Weights of a small mixture-of-experts language model, trained from scratch on English Wikipedia: vocabulary 2048, 769M tokens.
Below are experts of layer 6 (counted from 0) of a mixture-of-experts language model. Rows are named router (the router's row for the expert), gate (a neuron's input weights, with its number), up (a neuron's input weights, with its number) and show model dimensions 0-191. Each number is 128 + 32 x the weight over its row's rms, rounded and kept within 0 to 255.
Before each expert's rows: a language model's description of what the expert responds to. This comes from a sample of Wikipedia text that the model never trained on.

# expert 10
It responds to: Prepositions introducing dates, places or time spans in historical narrative, such as in, during, until, since, before, at.
router [124  66  75 188  94 140 102 156 133  52 129 124 126  69 117  96 195 119 141  52 149 155 130 138 113  52 141 131 164  75 173 164 180 182 135 127 152  79 149 129 149 134 167 138 112 136 142 182 157 119 116 128 132  98 161 150  71 136 106 148  87 188  98 156 169 124 131  71 126  13 161 161 157 162 130 121 153 129 153 127 149 110 134  81 149 111  73 152 115 125 111 108 104 141 135 164 134 148 147 101 109 153 126 143  97 134 140 157 139 125 189 160 171 116 133 143 131 129 176 126  83 140 145 160 121  70 100  96 160 133 143 134 113 121  76 183 162 155 115 110 105 127 152 168 134 165  98 129 137 141 194 144 158 177 135 101 109  82  36  88 161 126 187 119  97 127  80 162  96 116  90 124 127 133 170 117 123 113  68 162 124 136 121  98 179 154 128 153 152  97 139 117]
gate0 [ 81 200  94 104 106 141 100 117 140 177 109 114 117 140 109 101 139 123 213 134 117 128 166 120  97 111  79 146 102 120 163 131 144 130 118 190 151 142 115 173 124 128 110 108 136 128  99  83 170 132  99 131 160 132 145  98 132 160  73 136 159 116 153 154 145 195  85 136 135 124 151 127  98 137 148 112  93 187 145  52 103 154 146 136 159 122 137 131 119 108  86  94 110 123 136  78 105 127 165 112 146  89 122 113 149 139 111 134 134  71 150  91 140 187 111 111  89  83 119 122  89  78 115  81 124 148  55 179 151 156 161 136 195  80  95 158 110 105  24 125 144  89 162 199 106 149 122 113 103 178 151 125 195 147 140 150 145 132  69  73  66 129 109 151  92 130  99 105 162  98 145  94  92 156 170 114 155 121  84 116 186  62  95  99 112 136  76 169 138  87 125 109]
up0 [136 150 158 112  53 162 111  84 182 197 176 168 121 112 116  98 107  96 129  79 123 134 115 163 127 121 139 102 174 180 123 106 149 148 161 134 182 140  99 201 157 108  96 162 142 185 108 124 124 155 115 160  62 133 133 147 144 109  86 158 121 154 133 146 166 126 120 148 104  97 112 101  87 140 156 102 148 157 144 147 140 100 117 132 111 169 126 118 108 116 109 165 118 117 136 161 115 149 103  90  97 147 113 149 114  70 151 151 153  94 139  89 138 109 153  89  64 157 121 149 168 131 109  87  73  51 143 193 117 183 141 104 146 125 139 120 162 120  67 100 160 110 136 170 174 179 141 127 153 166 106 102 166 132  71  93 141 144  86 107 121 137  66 134 142 157  90  80  61 223 152 134 162 121 182 135 138 156  79 115 193 109  45 135 116 105 154 144 118 103 166 173]
gate1 [139 175 115 184  58 152  83 156 113 111 114 120  59 155 109 120 177 127 127 105 135 144 141 124 139 160 146  91 145 110 142 101 161 214 147 139 133 157 146 152 136 142 115 118 150 165 112 101 102 103  78 129 120 115 189 133 130  79 130 143 160 150 127 104 129 139 118 120 167  86 162 157 154 160 112  84 139  91 123 138 156 156 148 155 124  94 116 135  90 150 147 136 123 184 116 176 151  67  68 124 150 128 108 127 146  82 124 147 143 104 115 177  89  39 103 174 133 125 115 143 125  83 110 152 167 109 109 117 142 177 155  94 122 173 124 142 163 130 130 168 152  92 149 102 113 157 142 134 114 179 130 162 163 169  99  64  98  92 106  46 111 149 219 132 113 226 108 215  83 145 103  70 162 159 147 111 143  68 146 143  79 156  94 132 123 108 105 128  68 124 108 105]
up1 [164  99  90 122  72 190 153 166 125 166 117  80  97 126 104 152 134  96 121 119  76 198 102 148  92 104 121 154 121 140 129 158 126 135 113 148 108 111 128 135 102 160 179 134 103 113 111  47 117  91 138 121 156 132 147  93  90 155 141 129 149 163 156 135 146 192  53 122 148  89  76 185  78 157 103 118 163  94  67 155 107 172 170 116 126 143 142 159 122 152 134 157 149  99 102  87  86 110 104  90 171 122  84 111 122 136 122  81 111  87  84 155 128 179 119 135 145 106 128 129 106  89 113 162 144  81  95 153 107  93 120 122  80 180 142 120 113 114 198  99 142 156 147 139  62 106 136  98 116 124 137 134 143 137  85  58 139 145  91 151 208 124 221 121 185 180 157 169 170 144 131  90 128 188 120 115 173 104 131 163  46 134 141 143 154 106 114 166 115 111  98 131]

# expert 11
It responds to: Nouns and plural endings near pronouns in plot summaries and biographies, such as father, career, children, takes, -s.
router [ 80  84  89 146  99 157 161 139 127  66 133 155 136  60 139 152 129 183 129 116 112 109 139 137 138  85 165 121 107 116 123 134 138 128 151 134 132 146  86 160 120 112 165 144 155  69 124 170 184 137 146 111  78  97 100 128 155 128 137 155 169 120  57 137 213 136 169 124 117 122 134 108  98 154  99 141 130 155 140 161 168 147 205 165 119 137 150 215 112 156 122 112 151  86 138 130  70 136 120 101  95 133 108 147  92 140 117 123 123  83 144 161 161 164 113 112 162 133  90 152 144 110 112 109 112 177 173  90 112 104 131 199  89 113 156 147 134 160 172 135 112 109 139 187 137  28  76 136 188  77 161 147 127 116 118 139 117  97 126  92 163  82 120  97 127 176 207 110 180  95  74  95 113 174 145 115 166 128 116 103 140  81 171 101 121 148 141 172 126  44 125  87]
gate0 [143 174 114 134 130 167  91 142  91  96 155 147 133 138 104 206 112 145 150 120 183 176 120 174 117 107 111 169  52 116  95 149 144 165 140  77 137 128 143 122 123 188 189 120 130 173 167  73 125  94  99 132 133 170 131 145  91 169  88 111 112 115 141 112 114 142 163 122  97 111 129 170 116  93 104 165 174 103 147 155 169 175 205 111 163 141 129 190 157  79 128 107 148  98 136 143 143  84 108 133 130 107 106 196 114 152 114 134 138 139 137 122 160 175 156  84 168 127 193 134 102  81 148 146 168  87  73 168 152 113 170 110 153 109 106  75  83  97 118  89 146 103 128 168 109 126 148 115 130  97 166 106 150  87  89  89 137 115 137 148 159 176 131 161 143 150 149 157 151 108 128 125  98 176 195 138 172 129 138 143 182  93 154 159 124 109  73 229 102  66 162  89]
up0 [102 144  69  73  93  56 104 117 126 130 139 127  51 133 111 193 108 104 147 110 143 101 149 174 139 133 148 164  94  85  81 156 156 137 152 107 166  75 126  96 177 145 115 116 131 155 131 132 124 100 131  87 114 122 132 112  90  93 139 117 120 218 187 106 125 171 110 146 157 111 109 156  77 136 123 122 158 144 122 179  98 101 157  65  89  92 100 123  73  69 150 156  59 137 138 148 111 152 164  96 135 121 130  83 169 138 127 169 148  78 138  76 101 107 153  80 166 121 134 137 104 138 181 142 131 134 124 149 149  99 157 153  89  95  84 153  94 126 112 145 138 126 148 221 135 150 112 116  70 116 150  89 166 185 160  63  90 106 107 155  71 158 110 116 154  91 160 126 106 174 131  72 100 155 150  95 165  85  94 151 165  97 144 149 135 123 131 183 141 162  73 133]
gate1 [117 118 109 127 109 130 127 130 106  97 103 163 131  75  98 140 127 146 132 119  94 103  89 166  98 208 113 133 111 173 109 191 200 110 120 149 142 116 128 171 148  96 163 168 121 117 121 124 156 102 145  91  80 142  66 120 114 150 164 109 145 102  86  96 186  94 154 142 163 143  94 186 171 102 112 151 118 117 159 119 145  99 140  79 103 104 100 106 142  70 122 186  73 123 143 142 125 185 202  87 102  82 198 116 160 154 151  90 146  85 130 117 174 178 148  95 136 119 111 132  87 194 122 139 161  99 160 147 131  77 187 124 101 135 104 148 154 125  88 184 175 108 188  47 139 106  85  90 132  75 145  83 176 104 103 144 139 126 145 116 127 108 165  86 162 173 101  56 159 156 115  99 180 138 150 120 123 144 154 119 118  90 134 172 100 174 172 109 120 138 121 139]
up1 [137 156 102 139 126 146 114 102 162 125 138 149  77  86 134  49 113 147 117  82 129 149  81 166 107 109 147 122 142 100  97  77 139 131 148 134 128 137 140  88 125 190 135  79 111 137 123 167 144 105 172 138 209 202 115 173 140 133 134 120 184 103 160 129  62 120  98 106 138 101 106 137 120 130 154  82 182 158 160 122  74 158 166 146 152 152  94 147 155 159  96 176 167  96 124 148  73 102  93 144 144 176  92 142 128 137 167  96  99 124 149  94 164 167 137  77 153 124 103 124 142  99 157 141 124 166 157  48 136 132  92 142 136 178 117 148  77 122 134  94 116 110 112 132 162 151 142  83 121 128  68  97 146 173 154 104 128 118 132  89 147 164 116 140  96  72 116 183 116 174 125 114 112 117 100 180 172 130 120  62 103  61 149 118 164 155 105  87 108 139 157   0]

# expert 5
It responds to: Words after numbers in census, election and geography data, such as km, people per square, races, from, time zones.
router [138 130 113 134 140  82 154 146 112 131 124  61  95 104 125 140 141 141 140 105  60  68 144 138 166 149 103 157 144 134 132 175 150 144 139 119 138 125 134 175 150  58 124 130 172 122  91  93 182 205 131 140  83  57 169 156 150 125  98 150  99  88 126 118 168 178 138 108 138 119 138  95 120 103 141  94 129 124 127 149 194  94 147 120 161 125 151 123 167 160 152  92  76 140 146 141 191 104 115 100 133  98  87 102 130  84 104 147 150 131 107 161 131  80 124 157 139 116 126 175 152 129 127 142 128  85 138 125 100 147 126 140 170  69 126 130 155 181 106 161 157 106 192 110 149 130 145 127 122 160 201 138 125  80 196  97 172  74  71 100 158 198 144 102 156  92 119 119  91 132 135 140 195 159 179 142 108 137  79 122  96 122  23  98 106 139 191  67  82 135  87 155]
gate4 [110 134 141  84 105 186 140 115 126 109  72 137 143 166 128 149 113  90 103  75 145 116 177 146 119 128 137 129 100 113  64 134 191 104 114  53 168 154 113 113 121 115  70  88 129 106 141 159 145 126 146  62 116 101 198 174 167 109 126 141 163 174 115  92 112  90 141  86 131 124 180 124  76 117 116 109 162 149  93 132 135 169  97 149  86 151 131 107 132 103 158  73 152 113  79 139  99 120 190 146  95 142 154 207 146 116  82  49 121 129 106  78 187 112 146 153 106 153 165 112 117 129 192 182 120  78 119 140 166 162 110 165 131 182  30 143 104 120 137 105 113 117  90 141 136 160 144 151  90 114 172 160 133 120 142 121 129 127  93 119 206 129 141 129 141  84 191  96 118 132 125 135 126 204 135 106 143  94 142 144 175 155  92  91 134  80 127 162  99  80 120 121]
up4 [ 82 182 136 151 103 179  82 114 150 167 109 175 113  99 110 111 129 115 178 149 115 132 121  82 123 139 122 157  99 157 121 101 151 158 168 157 129 129 118 139 106 133 169 120 130 127  95  93 170 132  76 172 139 162  59 108 132 102 145 152 132 166 121 175 202 147  75 155 134 134 173 210 114 111 112 133  99 110 142 108 163 140 100 135 155  56  99 165 115 120 149 155  86 110 121 167 160 177 177 100 146 147  92  69 136 159 145 113 170 130 154 120 107 111 105  70 142 133 164 160 157 125 141  70 114 161 109 147 155 151 120 152 111 121 132 106  93 129 149 104 172 103 152 125  60  63  99  94 173 126  78 120 122 205 144  97  64  90 162 171 125 110 161 140 150 143 115 146 137 139 101  69 177 126 207 165 153 127  99  96 163 115 171  91 100 212 105 127 149 113 169 186]
gate5 [133  97 115  98 134 119  90 142  86 127  85  96 145  56 149 114 135 119 134  84  92 200 112 135 159 145 143  97 106 140  99 119 107 100  88 196 117 144 123 146  79 142 166 182  65  83 136 110 205 201 168  91  45  80 122 177 149 128 131  91 166 136 132 104 137 113 163 128 117  87 124 106 196 133 141  26 162 115 137 170 178 123  99 177 130 148 180 103 192 177 175  98  83 172 154 127 152 136 142  54 102 106 105 128  99 145  96 161 144 103 156 141  93 182 137 139 140 157 160 152 139 132 104 116 108 158 140  87 118 170 129 173  79 118 117 120 136 188 112 146  71 166 151 159 121  70 101 150 139 125 134 136 133 160 173  75 174 117  73 114 155 157 123 130 176 124 136 139 166 114 166 160 109 121 163 128 129 156 103 104 111 137 124 136 103 111 113 120 148 150 140 146]
up5 [ 88 158 101 117 128 153 127 100 100 145 159 129 177 164 124  98  50 125  67 136  77 126 150 151  95  84 152 130 149 180 100 144 137 133  99 153 163  67 130 139 108 133  55 109 122 125 164 132 110  94 115  90 158 134 107  96 130 181 117 186 135 172 115 153 135 118 117 109 116 141 109 164  95 100 142 169 104 115 124 132 105 163 151 118 197  95 194 110 157 115 136 107 170 149 106  85 126 191 170 132 113 171 138 129 149 128 170  88  84 119 125 135 119 148  98 173 170 142  95 115  93 128  97 105 106  68 132 149 121 104 165 103  84 139 161 118 161 133 148 144 116 189  92 155 111 134 203 180 183 139 119 122 129 150 196 179 193 150 134 180  62 106 152 145 183  32 107 100 121 157 112 157 125 125  91  85 144 170 134  94 156 114 149 129 120 107 154 136  76 117 217 130]